config.toml
num_hidden_layers = 11
hidden_size = 640
n_experts = 64
experts_per_token = 2
d_expert = 80
d_shared_expert = 512
hidden_act = "swiglu"
moe_layers = [1, 2, 3, 4, 5, 6, 7, 8, 9, 10]
router_score = "softmax"
normalize_top_k = true
routed_scale = 1.0
balance_loss = 0.00746
balance_bias = false
router_z_loss = 0.001
init_std_router = 0.0192
lr_router = 0.000709
num_attention_heads = 10
num_key_value_heads = 5
head_dim = 64
vocab_size = 16384
norm = "rmsnorm"
norm_place = "pre"
norm_eps = 1e-05
positions = "rope"
rope_theta = 10000.0
rope_fraction = 1.0
qk_norm = true
attn_scale = 0.125
tie_word_embeddings = false
parallel_block = false
init = "normal"
init_std_qkv = 0.0248
init_std_o = 0.00529
init_std_up = 0.0248
init_std_down = 0.00322
optimizer = "ademamix"
learning_rate = 0.000268
beta1 = 0.9
weight_decay = 1.2
lr_head = 0.00288
warmup_steps = 335
schedule = "wsd"
decay_fraction = 1.0
decay_shape = "sqrt"
final_lr_fraction = 0.0
batch_tokens = 131072
max_seq_len = 1024
doc_mask = true
z_loss = 0.0001
train_tokens = 615300000
max_steps = 4695
dataset = "wikipedia_en"
Below are experts of layer 8 (counted from 0) of a mixture-of-experts language model. Rows are named router (the router's row for the expert), gate (a neuron's input weights, with its number), up (a neuron's input weights, with its number) and show model dimensions 480-559. Each number is 128 + 24 x the weight over its row's rms, rounded and kept within 0 to 255. Numbers have three digits each.
After each expert's rows: a language model's description of what the expert responds to. This comes from a sample of Wikipedia text that the model never trained on.

# expert 16
router:165108089143112154157118087124137132141115154150111151130112091106148125140126112113137103127147129150133156102169167135095132128146086112127135116167116153175179131134142170104154160137159150112113086145147042108098157138123152092123098121
gate0:137113087086152154168132136147084117118137142139112137081095135126151141109107141129134167091126086128127111095123159127119122147135098153147145125049170120128121130146145073137177125136173127126141110135145088107135074139129150098147144106
up0:097153151131127110122125154124124147137142136147132117176160096118109129122121124145137135164121141084099139130101134159141107151123136088074108129161149171088087133135105186134129123144190082115131178109117203118131135109156112123157123124
gate1:114106150147113099149120153162101129101177120111135119162132113130149119156146140127171101108155118128142164137186123158124083125081137082155131176187134133164144153111137157113077144140133103095152146156116149083104117166132140095096100122
up1:167107107091117146141084152130102138068125156111144114140085116155124145102090136152175142118176116104125146149163094109163116146146174114147098143167183134142162136151115129125083105133119128110128121140155115137167121157106130134136132087
gate2:124146157107148149098116100134099160105132163104169180155117127164169116157104093186130127105160110100152132162121132139092077159114129123107145166092143159144159133095098142074168178095144144101128177141099081152160150118098119126112169109
up2:146124123134115164093135100141132116135097106111137134113191123112179097084138152101125136127107159154093101134133111154132091169159135167152108139141097137116098114130137132144141109151103120146134157098143116141157099124114120124134144136
gate3:169118102118161175129127134111128176118139115086160121085135115153136096147145119114127093122118087080101127076169114103101102173130101119106144138124160125103119127178177142140111125125125155116147129116099118152145125146118120141147158113
up3:133122076163113134132127118106161119100109117115089125133109154122136095144120104170111115138103171144137139145134099147095126126126147128116143110117084066147097151121122128144114132081102120117135147161130141132146114094108089164133113147
gate4:139106139135097123158119136098129141124153173142094125150112137093144149154098131184166103109111112121147146131157132201100088152070110108100114132125157130158117135132141138101107158105138101144096090123122129085160077175106102145077106133
up4:183097101123115140141109146124137129109127141134163131125143169105146154129098141171147107170087149106134109171132129138176114135101060131140116120145139094106131141085112158135110138107179189171135087141124149115142148150165066135154087132
gate5:148168117125128155145114119143173099170124101136126129130123123131131127121105144136143140121140119123137113127126119114142144154160127129131126116098136133155153105137105113135114116112159100117169171130108129146154165110148141110187143153
up5:119123132110092145120093077120131107143122170141140124103112128122141138140155156108180058175112182145121139104139116131121161141138175128099103085151132117167141115150140150118113166130121131154128130130155141121096130152141119116120119122
It responds to: Adjectives, comparatives, and quantity words before a noun or than, such as largest, different, more, first, numbers like 3.

# expert 62
router:133130114151121121140133112115176188121112139134140121158100108120137140156137091141143116109135165161139115142150141149089124156100115178113124195124148150129112158156113123136146178113132169129127113151168089144095127138122119135119116137
gate0:138194177064147132159084127084147160128136109127124130156118121111126101104130130133143115112101174109126121161152132142134093131115131121175138154096172118129107135133110106121047102160161152124132111128107116119096152109119117099140146128
up0:135106108126152121126106140091106129119122090167144150144134138124120097092128091148126100114169101115084116144121128149136150124122120125148130145094140110161137139149137152142145105096108128127119144146135180143076087142149122118157121126
gate1:140171127133116130128119106116150150091117141114170094117116140092143099142110108077128129109165114121129160109117150102106146113128141123138130144104114129089172128102136149115130153103120142138100107144136140112130156149092126106131101074
up1:111128104139119111133129137128103113104120103093104133148120124108102120121163135111113123104165132103086099104101050118140166105102181100076123103139095101142057066097133115137133117136157094144143142103144098131136133129113147134124149145
gate2:126164164167150130119069122146142122117134155144100134133128128108093154146095109132140108099099097122144123148131146097131153121112110156133144150115129098110138102142123091120130138115136128118153148121172118144110089092134151145103169153
up2:123095161136137133132104115090134129114118133103184128100118128097136119114095118117134173122170112100118199162085077132153112117122140145085107135132139150130128132131127139144133129127139166128118120078118158117160152129122130115124109129
gate3:114152158146132117129084144139140123128124145172134130125114115146107129092139096106108139099139121121134106127121111150125130151153142151126087138158120099142168095158129145158127131138131146135162128151130167114131146147108141148096143111
up3:108148104127135122137123133155097133109084160160102154091119139095139066119094103130183137125109119102151113106109120180107129139150078138105169134115181141135150131123125150134150177115170175135124156141153128125128144160146129124140110125
gate4:175111086132079132123136105159172161088130134137123122114075156115150109124163131136089131133125110134115101119168100128161098089140145135112135106086134128130217110095152090077068150141146183160111175137121142107145136077127127111165134138
up4:108114151110146144118084145097093137135107146111177172133112138094140153107148185128089121162121143127139168108114147115123136101130145109143092068166100125137089120104125144142129145146129055104114076090121126095123109127133153122125099098
gate5:094132144124132142102142118126133127146135122161141127128128139093167102145134075154116124086082108165121086127150146161106123075145159112115083143111109129127117161113107131122147108134119123130120113112104187117119162137140158110089100162
up5:167154134104160122106111131151187150103140166173139127128152143132115085118118102160098094134149111131101128117182153132071168142150101082126147129128160117149128112116145101115153179130121121135117081108158122148159158143152127140072132135
It responds to: Inner pieces of long English words after a prefix, such as dic in abdication, vo in revoke, f in intensify; also table pipes.

# expert 28
router:141137086132086119116133100104144157161121147124162158112110135102156139132132119122135113116155159153120148121193156119136088147146053144134107171154090135140140168147124141135143171126145145119120106143169088131116146095131116143166097148
gate0:144157129166104086127144103140138147137123150129103125130123119151096097144135108113092166130147137164089110117158155060137092107141177144162106116163165150103112150150119134127140116143094101083141113148142114091119149095110119134089128141
up0:093143157106192160145106132148158134145172081146121137172115123094063167129127121133148148123092098151162117108096125120105125086128151135146143124105131122161151129108177135137140112136120158156115109124127150145096146123090164092158123098
gate1:098112129097153139054080075143130125123155151114102123156091164090113161156104105120114135142109134146165137126159119118155082132136162121139132084086105117145128106073166143098104126110177167132106153125140146078154157121138119150109122150
up1:104136162161094153137149130157134119165150101121101110114108143117139146130130099192083168088131094134098147087161097139143144128122122163132137095112120184123106111116136159103132126150128131158178149091126150143102127118118165122131144120
gate2:142103095107100177125122077146149136136109160156122160073099141137133134106118129069113185145120109129173115176145125131123124087153111103132105152093150145137119138166137107150123127131110125116112122098115118167123132154144120154111114128
up2:113098095151138109080127161146164083101108125135139132150114112103114093156134117136148117119154112127124133147095127161122126157112133129098128161097124132111150080153124103101129138137134198098092083140143145080125145148172140133140147155
gate3:174093083107114117133112125120156136110149142109172136117120131104144098060128148105116135146122104167140142166140180104119094153132090135126156127173098152135100116108121146143124143123108127179141114115138160124102143116115130158120131134
up3:144131114098135116119082082115139141179124134160122116142171109132139144096119160070123114117143113112137134137116154103171088124088130114115114114137140093128063123149108108136108139134160158135153107146144116133145105156127123127207119138
gate4:115143180150117121105146130079119128118151105115093130103104111124103168140142075101117116132182094158136077169114133151119156143144130160102162113087103102123157135174201135122136099128145135140113137099121121100137135101138121141107131193
up4:147094087123110126125205131116104106126155131161110148184098120128103118160119120127108144152101133125121141138127110117126131107145156136139143092147117144137156148160154135107133124121126080071113104130135105143091112158140163145109110115
gate5:120116121135110127144092143157126175157136084139136138099113160123152140155141112125171143065128115101149139144079140145142088098111142042108115143113150140130133179111120141153137086189125108145101126116104168130114134134129155113152132170
up5:108132117123151137092097124133141100108140120147101129129136141131119145133146150162118139144152123108085115140139112095078129103119168130160124118149122164118165147112128150060110117108137134095111102123109145114087138086176135124140137151
It responds to: Digits in dates, years, heights and scores, plus units like cm, ft, miles in infoboxes and sports results.

# expert 31
router:140130141160081143150126122077132185125107132101147132143115093107133132142110099110148111151146156140086184102128125146123141198085138148105114126183131123127138173131118140116139110097129151121127117099154124087126101114147142121154085109
gate0:152142108141135171142125111067130125138106109127105131158142106126122092133120144170103105105096136062100098125148120124109165116110141142133135128172140135075118116097152084109131121118130129129145109108129096100134127158135199122129076111
up0:099125120138101100139149115100114196109150147124131101110117140132096124139091130131088164154116118095154124129108117125097137095117140119103140166118134133122124156167089120146104127101104144132158150128105151168093146153138100107081147113
gate1:131118126170092155109122124081158130154089066146108151150142110118107137133108122118163098168107122115114153123148121134179156144130137155119117147118125165188167116154123116113146109131141151116118123126123126106116113136126127127099153126
up1:136119112116149152136104109150102099126132104132179154121152105122148116128116160147130103125169113143131154123157128114154111099138115099104133115146168172127115145129116096160171142111128087128136129129143073143126142154097145096091130109
gate2:131160157157142103130137115080131097151132089127191093143110128151109118115106153158118109129117186121110093145124101113131132167108076104155107116133122113106182121127125120092147139095147154129150165149134138129108107126089135106100134151
up2:141146105153160118094131129180162179119142192173103137070115137114134125125123159129143137138113116143103086119120155128103109116140123096074103130101095149125127135149109127103146141135095121142090114106145128151140138124119132158120126101
gate3:101130113107153120117143136124141114094111140130122167160150114116165135146134124142085083119099111095110104096174123081113126128089155125118168170104114117150107157121137113095122122126139123175136067078105158124115156111129142120148130133
up3:147126113158113128121120127144133156123086125121135160131077139127120137149153136136157132110091142153129111139127129149133109129166131131147103176120115146125106126097161148172096154113143131077137152110183088091162122118107146083078106113
gate4:078130101199129081165137113121082120073128175148093188103121142099150123132105125155153106141135156089171110143132131164119150093123119108102115143135095141111142112127130116119139138131141089132106141142112120114133107085146162194160157113
up4:143131103116130148149078137123169099134147141143184125113129169149134134136143150113166127129118131136076141108119160135074112146123132101115130139141153155173122194143128170126124149126131100145125147155136116142123136115123140138141106137
gate5:160090126129119129143116110097117163166146155141120111104086147135136143108108114162134143163125136138144102112118105116168092149121107131134145165131152139134130119096138159112123135116127141102109122136095085100137131172101142156083139152
up5:092151120112148126168139138159128125089121121132156117121145155136119151119154135143104147058163148118156106138145129139150131093132121113131092129169135143076132127140168110126125148115112131154136108137122146111112133137162152137144117118
It responds to: Mid-word pieces and accented letters inside non-English surnames and place names, such as ó, ö, berg, Krat-z, Gyl-len-sten.

# expert 18
router:133116112164129159140147124105156142159101100168160142153104093107157130136127126132170086147119138151096170086169139127104109175106117165124096140128110134120127150130134133102128104124168148121135101150129131155106148124127116115121122152
gate0:103123157159111131149132128177126130118106204106095101110087086175128117157110150107095125162142166165096091140090180100134119114104104149144179107145092087128145148133104121103109102130138148097146152141146137129089151144158106102127156163
up0:109176148087137147143107132135126098159100146106131166125125120180110120170116157085112143108115111164072147110116139135139163115149139165085193150157144091110151108137106095153127111098155143107125128147117193115105155171137119134142145122
gate1:099136113116114133105120121090103107134122140151121109097133112166041124134152131105110091162142141143088109128110125123139093111109123164130104090101058119139132122129134093120139153121149138142115113139095122108153147121115157082129138135
up1:113098175109112120139150156109140131131112132133121141118116143146150118150087163117128118157103163141101115127087149148130138100139104111095095168143130125101096126123094122125117142191138104077130107116113148132106152118141129109131184109
gate2:138142096107098142167135127137114111139116132126117152084142124139124169114134079138121115131133119147172187101091136116136100153204126148163165129119118140164150132147136122129112136125136147138130120081095097165151121146144151135112138130
up2:126116180146140123134196115087153110110121097190110140144137105127118103110072094145123061165133131102141116156094104138162143118148083126102128153130104156089100150120133134115151119108127137128126135129153093140194149121125164152132135109
gate3:109128130164120120095132136078139113113123120119140161117116122121143121108084149169142074111093138150161150169151132136073100182134122189095169119142083121131151092151134122135122115115178112141148128170135142127155131141138097129144147090
up3:128145138129151140136112132090123125159114092106132120108135104103118129102145118137086171138135126106114108102134111119102121126124107141160124156106096124112145114139132129179116108169123129092155102119150088132149175147104130128143115120
gate4:124134125113122114120124130125134116067133089155129147100145122136119113151137150133158134139143107157098156110155167084148090125121134092103136116105158147103128109084092170123093141110082173159174125145138126130125125125126134070138152146
up4:152144108137161161133097080142172178132142114081107110146156084146106134078095116171103133133135114128088132117114108130139106084137154081113117111120141132130152117110145049108094126126159130162143088108147186163133137157154137119144128146
gate5:106114106116147152127138128116099118129127097173100141132092105165118077090089142131154120150165141162136159118114138169153126104149125128129103109152202150114101157087129103099056119167164152111118097106109133157101130112112107094120145151
up5:118154107130146098142147134102115150074110168066120115123145097131162116074141112099124129089166207122108156144133125127157132147104108129142128134121144137152089131153135137112126142119134152095139101152135118136106078118112160121158131096
It responds to: Closing quotes, parentheses, heading markers and table bars, plus word-start pieces like Con, abol, locomo, instr.

# expert 38
router:184102113152127149101118133145137139110109160129168172131128124114144162151155129105162089149139170156100143114131153155099092145112112135091113174139064142155174162125101181113119152101155149113098094113173137114100133126087162105124089184
gate0:136111175134125126154127126126113143069115119120105137132075108140105148149109110130149142097102122126171115085143102144117122116097125178119134161119123113124165144087095143170103109136093138170121128110103097096110129143096168107155124102
up0:119172129160174139135170090151108118126108136119175152118126075121153153107124154112098122123115146089134105161135111130079209135128127122130160067121166155155122146175138148118129150114076110121107106148134167121081129111146099118149149129
gate1:163165117114153137098191119153137103075152181123143134139127156138118182137157134155112107148129128158149111153094133119140133111142078121122166146149129197147117146131143129116127124160161121099136077113158144145157126171138132128148121129
up1:149125141135186135093119140118131130129119144158114112182149127116127103163117090122123080119127106104116150161151136140140110143135130127121150127089144171146172111143118163102096137172144093134111116108139113092095125120148169126156098163
gate2:128144179164137149138098136168131128136126148122096101117128125141146149160133097182134128141149141147090142135111158107104119132160112118137134126125086126115122146086130152130110156101176142118112148163162093090111134111067151157166165147
up2:124141134100070151147115119082110143111093166143112080117119110134144155156082108132110155206131134133138097133100166146149156118116143122149123094123089138131111150132109075137104166096130099128124159161147141112133121092161155141150136132
gate3:108148132167070152121139113146163116100147118153147129164132141170148152146079081133179164124170142136166123120124126186062087136121116158109134153116148108122168138133117163105151170135120088121122118175111121101114145101105130125141103143
up3:093094169148122150121130145162143114126128119176137128131126128142148126141144087127153124196115126126155140113172131168138118113158104165159119125111121097130115137150151175101141136144127133101141098153131107097124099092151163070172135139
gate4:113139167149103116148107167139139140136129139111159132128152178146104140155155126145103133120136150116119108101142086150054111121125178152120143160131124196104174158095146153142127168090106125115116097065094124088136177141103138129149109091
up4:125152149122106136140151111189140128136155125123173107162128110102163102093108155149153129108145118125176158132115114139145134118142133141140118136131098159117134099086089116137150087146103150154156118128116112128113127167139127117144134149
gate5:155179140134120094126130134156129135141084089126135105155137112153135142124138096163153109165127120129138125099153110183097125121136101122145148154123142138148115137169165129096144145100079061133100120159122133121132129127099080123150120104
up5:066115145124160130117120144120139112123175142147129155097110102126108157121165120124138146117141135112105158145139081136134113102140135154139101105143138146132113138087123120116147100136135097111180091123143134113128168112113103161152126132
It responds to: Words naming domains or organization types, such as television, political, Football, Labour, Communist, mathematic, plus such in "such as" and prefixes Pro, dis.

# expert 12
router:136119092130111140129102114121162171126094142160156157124122108112130130121128140117157117148114134128116150129163131127113091168116104125119125129135114141151168150134142128101171180135143163097114121155136125101105142133111158066143117163
gate0:139128142114112164125117173100165159138158128162081088145123109118130093149096135098133117141140175101141157119144159161149135118101121125146140126133161147143126106158110094136081168122133135109136130094157111126139119091156158145120126161
up0:078124119078108133144133133145133093163128170153128112132130125120133139115103170121161126119145102135153128124154140100143153137132137138156130162126135118089102136133095091156152120155127139105139151122144096123120087121102190109162128114
gate1:113161128138099078159167104109096113204173147114162165134151159125126154162151141098137177120131141114117144107191142133097116128098119118146106119121135116153134135135157133106076154123177104108114151148146125111124102099124097128164121106
up1:099117127110140114119126143114136133061159066112098142164115130122143116146132123129135153140126134071136161176162162135128104146151131152121129121137120145152132112076113138115151105117098140106183103099131152150136118094140124121110134169
gate2:141138116143114059108102104111150171148157138118128124095131111142133117119121120118116109161113153093149130109122159105120081128146095136136150126137142102109112141103171083121091211150115189148141156155106138123129133195124110159162113117
up2:090150124138121139108146113128117091121168141099091126083129082145134157133117126135149103114135111102137158118111143099092137102095136080124075130153114165080123095109104120076111123118134114100065155114085173099123097110117130091147128144
gate3:115142159116131155120161135143111150146100150163110171161111112101128108112126144109173137132136095099111147108191091102140148125168170155106147112101143080120146161114138115117142163127129119137132087105098106146100154158167126093077127099
up3:104122104160094114137163081105091110119141098149114146122178095153119123129153159105132117129140167131094177102093152139145126157104100120133154119136134125119166118105131123138149158121189124139121138152141112147182109134125161103179101110
gate4:148130131135152135143168137161176140158173096147163142130116101143125124115147088147139054111125145123102114114157133117122126141136109124143115127114096117137138164096112096125134159118158152110094097144145133117157174143104145139124087108
up4:092180132099104133112112133142101117150143109168084132139115125114156159129082089132153178117125120118141113127145121128117119134141107157131104087132085159162139119153084122124178189160122164084095121140101128131159087159119156092132141116
gate5:099168121112169074156108127109126093092154108104139139156119146142121155152137120114106119173138090162094144092112163124151133157125125132141149083135094137145140194116103139109092149147135121148122147146122126138156136108141153114156119188
up5:175108166149121172092160113113142101158171137130095142141141140114120080145104138174090116115146146077119107189149101137120140088114072143137170118155128137127123090103089163116101152151153139100112125107139132143096121153100081142158112125
It responds to: Column headers and vote percentage numbers in tables of elections, filmographies and sports, such as Language, Club, Opponent, 56.87.

# expert 20
router:167106118121130162131132131119187141151117131164143153143098104098148156113152106119187106131147148148124142136168129141109100182091106173122131155146139151149144145103090153120163135112146146083126150148133088110100147138113130127104142138
gate0:122154122116154143101105118170150097138139160127136127148117123080126139080120141133116121135122135154166112142073168108144111168128175128130132176106111121144123121126106112164140148144125132146138093134124113083152131117188106137158121135
up0:123159136100139136094136121101089112079144148108133128148119137166127135121108087156109155115131094141098115109133097109145128121128122140134140135134142123166128144140134140137153152148164134099106121126160150177139156134117126118112126152
gate1:143100105066121152149125115140089137095158118180079115099138113154113134146110114145123095173152150132101087143162139143138120123165111152136101109148085135122177126128171157116115196148164119125196175118116089077122154114123119088137147134
up1:134152114147163134150085129162148147090119142126103082126139119134106116144167064141139124113132140117108140148124123131083129179083144141137136078141127119094119134132141160093103105124133166095114166136107074115124132159131142112142103095
gate2:118143113147113133107124120104148131153131142148136121085131125161113152189153110165131117048125121111091141116138140156139102130109127116135149134157089148112134159130168140129142142099171099109162119139109107145079135166096149072128144134
up2:117072127123122091098121150122118101112126131140115130141121121138178115125157173136118147136109153141151133106129124126118127107099120089168108142039137101143128099144085096123147095143086152095139092136110131121100139123150106128166092118
gate3:118172117080110128146142119141127105106104091128089124099105138119057110148121162152139129100122162112142129139071141126106153175145083160117188123158187122109131108108141151122152124117158120171184133142118134100130123136133149123121129143
up3:135132146190117150106132106133118098119108156135135152116147120147127144125153118138150116119140105121108073113106105106126134177098083107146076167129124097156122094130160116173119144136105152083136142111142100152156087155107100131119099134
gate4:129106090156146112098170130097130113128156154146138102132164118155119129122134140126133114145131145164149107127135121101153093139109126167140138099127114138141116099117136141160135118144161087146109088125155119099117105149164159116108147137
up4:142146140102130129163131117090130126103139118151089102130108113104147133145121150070128179150147135115092135128092093159146128089150143123117114109116110167091110150153124134126110097143130109118146100144093133111134124122145124146158138102
gate5:172135131148075097141130146140156122104115117120105095137177102171096126122074142143207084165151151131150121130121106098124078110125100144134143122118088121095076149098086158124115150109105151090152144133158122132119138123140112151122169118
up5:132117129115111122136097115173127120122080146124142184153093144181173101130117138161115144133099087130083124124076120112165110133115133106137125109122160117087113136060147078108099097107122137130169117150111181143148090115133127129095103135
It responds to: Dash inside season spans after a year, such as 2020–21 and 2022–23; also colons in times, degree signs, and === heading marks.

# expert 32
router:149091141173088118142137113105152137135094120168149165138134084082140124167130116119130089142138134167132166123146143148137111173126089171114132119141097112134146134134118116118146179110164125115098132122155103124084150119132170084161108170
gate0:126162126127173128106115118121125122149135156141199138114166141112133155134115083119100089140092105152095089106123164132146117132139149138132164136170115127126185084121127122126138155127090135138132124153138173106097129141104095117139145088
up0:093147143159105141119129109141098148172132129107126112122141113195152134124138114069144144120128090119130184077151091130120126115118143131184113138131125119134097116132052127186135123146128144132138126160122079161128108114154123122176122104
gate1:100101124143124142149141144127153164111157089144129135128168150145106152153108093154151157122110136153190167111123116122130117155151123158113130108145098118154102146170128142084131105132124167148122088110123075100129132108109107079103094186
up1:122117124142110095207145186098121108139151088117108179177151089157095131157105140096140115154128119126186131105116137120136135134164100114111144117103135112107157143137144058147109142164109141142118106129121102133107131151109124081125079167
gate2:175156108152131144140189131129169095150116138165123111143118139125194118117108126144149109098120132130104112104128133117120118154099124109155136090126107184130107144091149146118120169116141167133097120159128122106098117126159157170110112139
up2:112141126111179107169127076105139152121128118136129109072092062122162136139140129111117145127157138133124118121108131123143138120186124191098101192098160137106137161085119157119146087106149153163135117102177143102140159101111106109139150127
gate3:126131124113115124118114141147125110098118111113187143119135148116110131118109103123097066135131106093129116110159148092134114160119135128142104104117114099146121114132121160122078127153120171132137138101130102116147158166135151125134143134
up3:153124135126135140123104137128124148141135098163119134122139139165153092154114125100133100122123143147135147109130164123122116135097144124100148130154163070098105110150125158150127131177122164136156142129097082147132165134135136069114113105
gate4:130124162115106103117148174143147167113143124114115112162147162157124198166150107152147118125101118125065134157136142129113121158119144129141117066116078096129138110117093145150105113097112143132151133186119137146112111133162140139075139188
up4:151164134114178124136146118139115086110129103117121124127140137116131086117143117138132128137124158112098114127100099110139101126170153141152105136079145140108149092105152112142174140123153140128134077162135181113177134143083118118158080094
gate5:133155095131109099122119187163088115145161142156141091126123153157108119133127117126125096078098161150088122130168106110097156143143131085145167115119073130101127110097170124145115157190105123137148111134130098152135103107141086178145160149
up5:097141098138132110136116137153147109169104114117174158141156165162103134088075152116111079104147114169124152103141121133128139143101133121112126095125150092125118121079114111118105149122166079113121122099132116155121130105159122148111130140
It responds to: Paragraph breaks after headings or sentence ends, such as after ===Club===; also heading words like See also, Early life, Career, Plot.

# expert 10
router:124098130137127160158107117109171123115118093158150147127116112089136118155160129108148073136133140147152150129123131159106101152119092152128078120139092114130141147144131151132148139127160152123078104101169128108116138136113125133131143130
gate0:111132134123157128146114122132121110152125083105092117105129149100118110117118128126126133150142124100131133123120144137118154191102134119096071107137179156093107154096136140115073150109146081184117145092113163124113119131170148097120126123
up0:115143100155139093137111146122159134105129147121100139087090100138139136126089071121163167109139095107102073117168092131092139119103147074122179143102126122151148120122162156130114122097126130146130120116144145123144131091100116144151126156
gate1:112112136109129123099128148097128134156110107129098130131166116116119096166120132125103091174147142141156108137150139159113099130125137131132077125137119148089147126155106146107097165144083117134105135118152149157137191125120101082124139147
up1:106111153104130118138142127125107090113140115142102154106135092126121126159169126125117118134104118179136161122157144126106117137126076135100154082148113120149118145134110166148132127127148109189172092080153123123099191163084118118101168126
gate2:154148135116140174119158137101117136129143112136158119110116144151164155125109158070106126125165108111137085075097137165101096138127149137100121132129146109116114119127164096106157122166149136125162110144099165134104124138127122141132142161
up2:159077138155159133124162114115136147167137186117072141129098129132112114103138142113149124121134172117121126068119146148152134131122137148122138153108145137117125136145109152128132112134094093110108149136122127145154119069131117121123091161
gate3:173160110155127140148144134107151099121105112153134124137087109139089135154141122132122102150132145107114077103127134162136130107094090093133098097129125109126094108126086112179099118130117116100143162110144143121143116172157137156098148162
up3:113145145104131132143143168139178127107137124111136106129108133094103081073131167093108143151142101096156135155119132128101124129127076156121099145114154121125136158155142126126116158107147108070128084147126139128121137116168080146126152138
gate4:127150144088075146138144134112135121107114119160149112115142117167139126129173087126146089163108124130134136160107061132114115136120110090165143131139120120118108134154139128126117143144138103085108132137107134147124080124133116183183114110
up4:146129130137111062163110152097115145127148149147122122115136160121091131113159140151156103103154170111139126116160124184146109169145116123149113167105139096124080162157121119164130088115128134153104156152126157151145107118098167145105092131
gate5:136119102134123111111132124128133116127127084149119120144128157083177110109119162121099098126113098154157080131139136113166165167108133137130090147144148114140139116145165113145117118120114137150111113137124149147094153084106080147146139124
up5:119103127114131143137138134114135169120139152158121115107124152138154121161120126108099117109120125068107143186112142126152132131125138117143095143121154095085130165121114152146107120139117091109115114147200113086119124145146135120127123139
It responds to: Section heading markers ==, table divider rows, pipes, periods ending website URLs, and structural punctuation in infobox-style lists.

# expert 1
router:131133098132117141144144138138140175135126133149134171161116090112159135166125118121153147099139132176073097112146121147113074173120142144134156134133135140153164120109111126113151166075133143123146132116162104098127166141131119115138124154
gate0:162131144129126119115101112117123145121130156103124096113111125144147120178088140118126164128126108143102181185115102088163117149132173128112146119117181148144140090119130130117127144117125150123119083157124132145160146164105144114124118137
up0:124146107120173109107139144138183133083122083129101143140121137140129127114150131114148177160187164137094128140118143143120101137145122140076154107132128157146095091146151124090150134135115160141115116079115140106144174138058136092146148132
gate1:142121107158168128141088096113122114086134120130137123151122144102064102128092130142094116141071151123095050145105102165108115132185160131096110100096146105165126113127093161130086140122145100105101101162156131086174154092167121107118117142
up1:105159144132134140112091110095107108169176149157110113133173156132137163111123110127106136095118100120154122135137074169112146127139080153096140109112100154119117137169142098130081151136070171138110122141144103165142165125126142144168084109
gate2:135116125126130150101054114126126106067106154114119087100119099128164098085136098168187097130117131171103085087119165154099101165125139133121112111120149143115135082109159144150124117132081187118106160139155108113169125164124110139129122086
up2:120091132114149136131110129114135110107119175130088029119166142091121131102168126205174146130108106105087154158148130110149131104109121136129153126117127148178090142142181154155101163102114168130126148117118129118128121116145155152131095128
gate3:146145154108131106109139144159137104112169151131104132145125128122163151137128141126165141153120133128134150105133149114142148195127125126122135164127168113132130088137174163097151126077170165145111145127152141136110107123086126121133131131
up3:156166141127103117103070127147120115108119105120109179130147104120187122106172097155133126114132134133117115078123157082138152125107206104159093174150150098137108118093172178119175155133118150137102164131133124118085116118117161144091132149
gate4:151137112113069142095098107103105124116111094140097108153145139115110107133151123148166134126145115094140104117137126125175133137046077093168138117184098125142109141108117124115146145089173143142136083119145117085152111133151154103096151154
up4:132170134166117135116121097136138146117128130154111104091116153124129166097130148109145120196107134090114128120164134129099107174123161138098158157106185148135099140153151110133135161133126101123138182192158117131115107133158155104107100128
gate5:119160132121154129142187180104101128135119140163105100138114098106125102124158124126138114070094136124137103120143152123100105127122145118112134101090156098137172095132125153108176155099139138130138111097141112141168111142151128164153118113
up5:165142140085131137146131119105125146143083141149129108178159126116098100116153148148119149145121149168143124135103156112128106101138065114140141131138134107094099158100113125099106130141104098116136134147138177141095129159133120097128142104
It responds to: Opening tokens of tables, sections and sentences, mostly the leading pipe of a table header row, plus According, However, Since, born.

# expert 5
router:118117097147129114131121109098153136135108138136138152112096113109144168146115140167137128135152138142113123086140122156126092161125077124109067127168121143143162150091120151137169146111136151088123129130156072122105139153113153089136078125
gate0:141188162143150151128097095085123130147125142168141148134159120133145167168153117151120093096149143113140142112178121156139109130138126084095160131163129148136143121110132143161167142129132135155153117150130106080115119131087130132122160117
up0:121093086164123189110081142143146144141159112096099133126112114134101108157134131139083178169120175096106078107158133103101158158079102151149103110116118100104165144153160124121167117144092156123110094116150165149105156098141125104164146142
gate1:142115122116159104126126139100175149175122119083123102130126143087139081160138145133140142115147128117145088114123101115111125124139121142132142115116101155113090093139154138156094124137156099117096126130138108132174141127104099164130112118
up1:135153162113126127122151122126157136118158121127101137154114106124097083120110118136160135094130129134113146108166115091129154135155125150119157128104113172191116164135133078127120174120155139111128118138108123112152148108112111138127146118
gate2:155129143156114187139065092136122121147112136128147165111119093129133115142105140153121143116152131140133107111112151095140148144104126081144117161138130177140112121101084134117096093127086096092111140144075107159125134096119091161094154123
up2:140126110146097112108159125117173131156132146177129137110130127126121124140097109106138099180152117154135116134130131140145177117135094192142130124111135121147080117142143172133046165078137125113127083144135121113123087170123100150102117141
gate3:138118133131119145138165130142131102134125106132127165156119113134122118122149109131157110126159123159101142109134113166142104114193137130100097149162126172138149133096139173145150107139148087132144154142131115123130125071090122139108153121
up3:126116082126104130152190109124147110143140103142132104141088137105135145134134138119138109122122181140118119140085148154124118105195123102101133141131101142136134132149108148128101081162168120121101154135118139164126124100142136140126147117
gate4:128153112105092113130109150173134149124134151098142136138107103100126158162129145115166145088131099148122122137126094147134149118147118132111093145090143106098155150170063118141120166112119158144131132113116106134146092124077121120162098148
up4:147161118118131142108080159138142126161161128133111136126161090108100133111099140152127119139125164115130119107140141192128118093138119096149124136131107107126131122101101097164137103127108148147095177113132145135133111100126146103154128146
gate5:130119130110052121101169127146142105109074098128116118198128123145148126161117140143148130126120114141130150129116137147171160156123095134150136189119080129108166138138094157135139118136135095122123133113131124125142122142139111078164091098
up5:143134164132141126131133155126131131124149139138110111154167173131166111113148158123145151111095154095171123150166141089134075081156130156117146114157142158123136144122146127103103138185102114132139081123143109117121119123111177166105105165
It responds to: Whole-word verbs heading a clause and taking an object or that-clause, such as indicated, provided, announced, plus because, there, and semicolons.